{
  "n_experts": 192,
  "experts_per_token": 3,
  "d_expert": 32,
  "d_shared_expert": 0,
  "moe_layers": [0, 1, 2, 3, 4, 5, 6, 7, 8],
  "normalize_top_k": true,
  "balance_bias": false,
  "vocab_size": 8192,
  "optimizer": "cautious_adamw",
  "lr": 0.00118,
  "seq_len": 512,
  "steps": 6173,
  "dataset": "wikipedia_en"
}
Below are experts of layer 4 (counted from 0) of a mixture-of-experts language model. Rows are named gate (a neuron's input weights, with its number), up (a neuron's input weights, with its number) and show model dimensions 0-63. Each number is 128 + 24 x the weight over its row's rms, rounded and kept within 0 to 255. Numbers have three digits each.
Before each expert's rows: "gets" lists some tokens that make up at least twice as much of what it gets as of all text; "comes after" lists some tokens at least twice as common just before its tokens as in all text. This comes from a sample of Wikipedia text that the model never trained on. Tokens count by the router's weight.

# expert 122
gets: "1", "0", "2", "3", "4", "6"
comes after: "| ", "; ", "200", "N ", "201", "199"
gate0:092146125113113126158095130131136132138108110174132122157139140105154140099142186111107137135167096105097108131135142130116130145118151108132084126106158122107112100120090103114116141147151132
up0:097124150132091107154106075128133153115124139100099102096174094092140122161153125099088115098136135102132135128084155110153131112112131124153119117134132109158145109073093155134144131151132093

# expert 172
gets: "\n", "\n\n", "Represent", "Batt", "Run", "\n "
comes after: "|", ")", ".", ";", "a", "0"
gate0:116137150104105111149141106155108177152143132141152124178149139155105134132144111113130131139132136118141106120099147135131083149137127107120115182132109141147140124109144093177157143127166117
up0:122133184084094181133145088158104182107126106137136108190142101136109101128166142094091141126117180151147095106133116139121115128136113124118157136097132135176176125127158121117126159151136122

# expert 158
gets: "s ", "' ", "ers", "os", "s", "\" "
comes after: "'", "Al", "L", "U", "A", "T"
gate0:122119103104128109082103098104129119125160090166130124133121145108123124144127090122101114100119080138124137129104147113063145167169161100123107119131128141172120124109140190097110062094173156
up0:074177148164114142150124121146097135088140171114131146075104174157159099117186148141150157173122145092165129138137098125127105121096115160115159118142104118135139163090144118116151169105129147

# expert 35
gets: "- ", "–", "until ", "| ", "of ", "-"
comes after: "th ", "\n", "st ", "nd ", "rd ", "th"
gate0:144078141119128148148136110169108143103110149101117104096123155122137111134096101144154104094120129106149141113130133125144152091117120129111137098143148122145102163143160102131124145163094113
up0:112100116141129167110109140149105119110130084086144158197112137103096135090126120130139107127095136148114123113162128107097125119161111123127189137144124185122104163122073129075125151122115113

# expert 164
gets: "| ", "(", "- ", "#", "– ", "anim"
comes after: ") ", "\" ", "2 ", "\n", "5 ", "4 "
gate0:157115140119098104123117127115099101128107115138118177107132134121100087138101115149163118110113146123130126125114139137055089115150099107105083150126125119129136129147152091122129123172148134
up0:105144127108099144119136135122096192108137139120144124141084124106118150156145126098135134132109143139141122114112130090135080107169145179131129143106138158122146078152153159127118099148143116

# expert 96
gets: "the ", "The ", "Gre", "Mer", "Top ", "Big "
comes after: "of ", "at ", "in ", "to ", "\n\n", ". "
gate0:131089135114126117114119143133111143106155097141128122158147104161160125121154105146113165141124109092094186080163096127147089136130113126125132144149169093096141123085131150105084117118110111
up0:128118105129136129127128111148126109116170114119111126129118134131184149130108128139113122109082112120117081166133127153127104157095127180156125103133143081127130125119117167122128123150141118

# expert 88
gets: "born ", ", ", "– ", "January ", "May ", "June "
comes after: "(", "1 ", "7 ", "Died", "6 ", "3 "
gate0:124140126110104122128139156133121178134127146108107144114179122140110093119143135125140093123127132130151140140156147134139086156161116121117120106105130108154119097144134100145110121129197141
up0:117135163134165130132091111131115136131125087092110149143112119121151119112103118118105109173110115134149109082109135175128147116165121127128120138121115162131113128113153123096140076114144123

# expert 153
gets: "f", "h", "p", "g", "k", "b"
comes after: "to ", "a ", "(", "the ", "and ", "\""
gate0:099106133149132112100150128097154072148136159087128159116105122090159095141138170149113128106127125169066135120130118161154105109130137124116093087117106108123127178133170166122132140147137121
up0:150123124139153117156082173108106156105118113091125108125125139121116093125142139126111207068146118098142165137100137134143178129133116149167123144119139124140110120124153150131122097070109153

# expert 136
gets: "New ", "Y", "Har", "1 ", "South ", "Al"
comes after: "| ", "in ", "of ", ", ", "from ", "On "
gate0:131120132125125130127073123105130141124168138134145125063151132116141095124127131099121118160120131083128150149152121134109073145126115102104111140118132103126129117119119094110113123156148121
up0:112117141084108125154136112128125115111139131130137121164138158116169133145108151135157098109113149142191097135171103126162140161142142179148125110153123152169129186140125141137139108084132140

# expert 32
gets: "–", "0", "1", "6", "2", "3"
comes after: "201", "200", "–", "202", "199", "198"
gate0:135099091181102198176116137110126127190131127113174154138127096119123170116103115115104146108125107109153114168125142141141131070089157138133156127142186113156142167096122123102060105130113115
up0:110142116154120115148109157147121103151117117152113119085080135144147130100138092128140091114115145172097131103118141142109131123130147113124151133106108157140138150110123152101196133128126127

# expert 132
gets: "September ", "May ", "October ", "June ", "March ", "November "
comes after: "September ", "October ", "November ", "June ", "March ", "August "
gate0:147173112161127118137132121134126084129130125132089147130136134134144106111135146092121088165118111136099132090113098135119148144107114157147146132137102144118091155107113103157123093150157135
up0:133113132117142170129116106136122137110161146150137161163087149124102148161113158136134146130141098144142103133122121154104108129131161108113118123151154103135135126097124108129130143158143149

# expert 0
gets: "un", "man", "min", "named ", "Nor", "Her"
comes after: "the ", "an ", "named ", "a ", "was ", "and "
gate0:121120154128093130112162117103084127118110158108116138181108137151132129093163153100103160141131109089169078139147094139077149131104124112121106172128100126120149099121147088127132126130165134
up0:129130108118108109130096103110120127117101121137090153130139103118138130126139122136133134094131132130153107112109166134103162092141135169133154106120126134150129106141108121113128158121114126

# expert 183
gets: "G", "but ", "and ", "the ", ", ", "who "
comes after: ", ", "), ", "a ", ": ", "\", ", "\""
gate0:158127081174134138138092156122125106160092120119094082122181150125130098174130147158171080139130132140169159143115125107152114141098149165150106181164153125131129156103107132149128122155091176
up0:093126114162105135148144126103123139130103128141118124131135136087131141101151152138107177142188122160130144135106142139101135088087133173115135160160143094123167149119100131169136115098121109

# expert 163
gets: ", ", "that ", "where ", "when ", "the ", "which "
comes after: ", ", "However", "ally", "6", "4", "8"
gate0:124131124100139144102150178172117136117164118117074107088108134113181178162117137139122131111133134131174104159113127111117118182105154130117137149112118121148096093191118125087135087138112112
up0:136111120083110093093118147125109146132177133113108151151119147130143136149104155092110114134131172107119110110087178147131133134096118108124103151140150119116112183173142142128122080137109108

# expert 155
gets: ",", "9", "0", "7", "6", "8"
comes after: ".", ",", "°", "$", ":", "9"
gate0:127082150132119135105180121098127110142089155158113116112069124149135164113112066110129117158145124139132119083135131164138166142119110119129132112126139128140156161105099134136131116124109134
up0:140147105108156139122116111163141094108101107126117104135100127133165136150109141131097130125105151135103094124135104125134082135160117150117109142132108112117116111136150130083153149141106131

# expert 173
gets: "\n\n", "\n", "= ", ")", "ton", "an"
comes after: "|", "=", "\n\n", ")", "known ", "footballer"
gate0:094095144127136160135131113141128129135113141141096166127103159135138095170100155176105130096178118087137140154116119145173125096150165137124129159121092116091113139076115151131114111128088132
up0:140148095113118160131120173130057142144126123094095142176157111109118123116107128101104148180126109136151131124161117125100135135126128118122103142159114126124141164101086103176130140128128152

# expert 152
gets: "k", "w", "and", "K", "it", "ch"
comes after: "P", "M", "R", "H", "D", "Ro"
gate0:134122128116149125140136134136138125161114156155120104144131153170130111109124150093120102124137130143107142148133129139111090120110131121124158118128194140061095142115117165167110118135150143
up0:147127110090105157104183109136110110148127141124125117120157110094156135140134103131135136089117138106120150106099114119093140128147177118142108083125103080162146146129094112148126076135185134

# expert 78
gets: "D", "f", "F", "W", "T", "R"
comes after: "E", "I", "W", "F", "K", "M"
gate0:132095117160138140100118132133123081148141128134125111111094169143133082160120092146162112140128092141122125149163146141135144138162161104132115132152143114125144080135109139129083155132145119
up0:120109142084120109120131110120105156109141160151168161142131076087092108120119162108091133105143116137146151114087115121115117152161119150148159130124132115106117140122090128116191148144120168

# expert 28
gets: "his ", "its ", "con", "dis", "their ", "Con"
comes after: "s ", "the ", "of ", "his ", "and ", "with "
gate0:132174111080139153114147127105140157107160129141077117125169149117152125131099112151152120112131114117132119110131108128119126145100092100147146095144180144133117110123142165087094133113145117
up0:113116151153136126144175147109167115124133140140124152090122167139159128144097172132108131124140083153142130134067141121087098145134137163134147108121105124158089130143083092136119126158131148

# expert 51
gets: "|", "in ", "on ", "|---|---|---|---|---|", "|---|---|---|---|", "|---|---|---|"
comes after: " ", "% ", ") ", "0 ", "2 ", "1 "
gate0:103104183134153127110153115152123115171142140128109118094118142148148129175143152130105125122121139112147133106109144112162124143129125077147145130111077076140090101109168111141138152145159135
up0:150170100082110098121116172083119121169177110126136127166129121134118087109146134184136132092134143127112142153135178124142132134096083103124113157132133093139130117122152122130133099139096127

# expert 86
gets: "re", "Be", "Re", "be", "pe", "bre"
comes after: "re", ". ", "C", "and ", "de ", "Re"
gate0:113160154132098111109143116100115128113151094133132157120110106131100165114105127086096123139150132156102117122124058123131132119098113177164162106124137126125152146144136123140125118144129144
up0:114117113100136140153171102093124162136128126168127123109170140128108112121115152118119141156110122137160111131130122081104124120107125106127115132132144126121132156147135117128151145100150098

# expert 160
gets: "The ", "United ", "A ", "World ", "Grand ", "Royal "
comes after: "the ", "The ", "| ", ", ", ": ", "\""
gate0:075117151088116156111069101104123129153157145109170116109131129135124157115172127146092086126126128139116141110160128138166044150068146122104153109126121088118138114101125135099137107153148125
up0:112136131104102097161128126126126169100135122101117153148134142107166119138101095128110149096101145130145132114114146110105125159119113093130124148133146125176120127126132144134135134139124137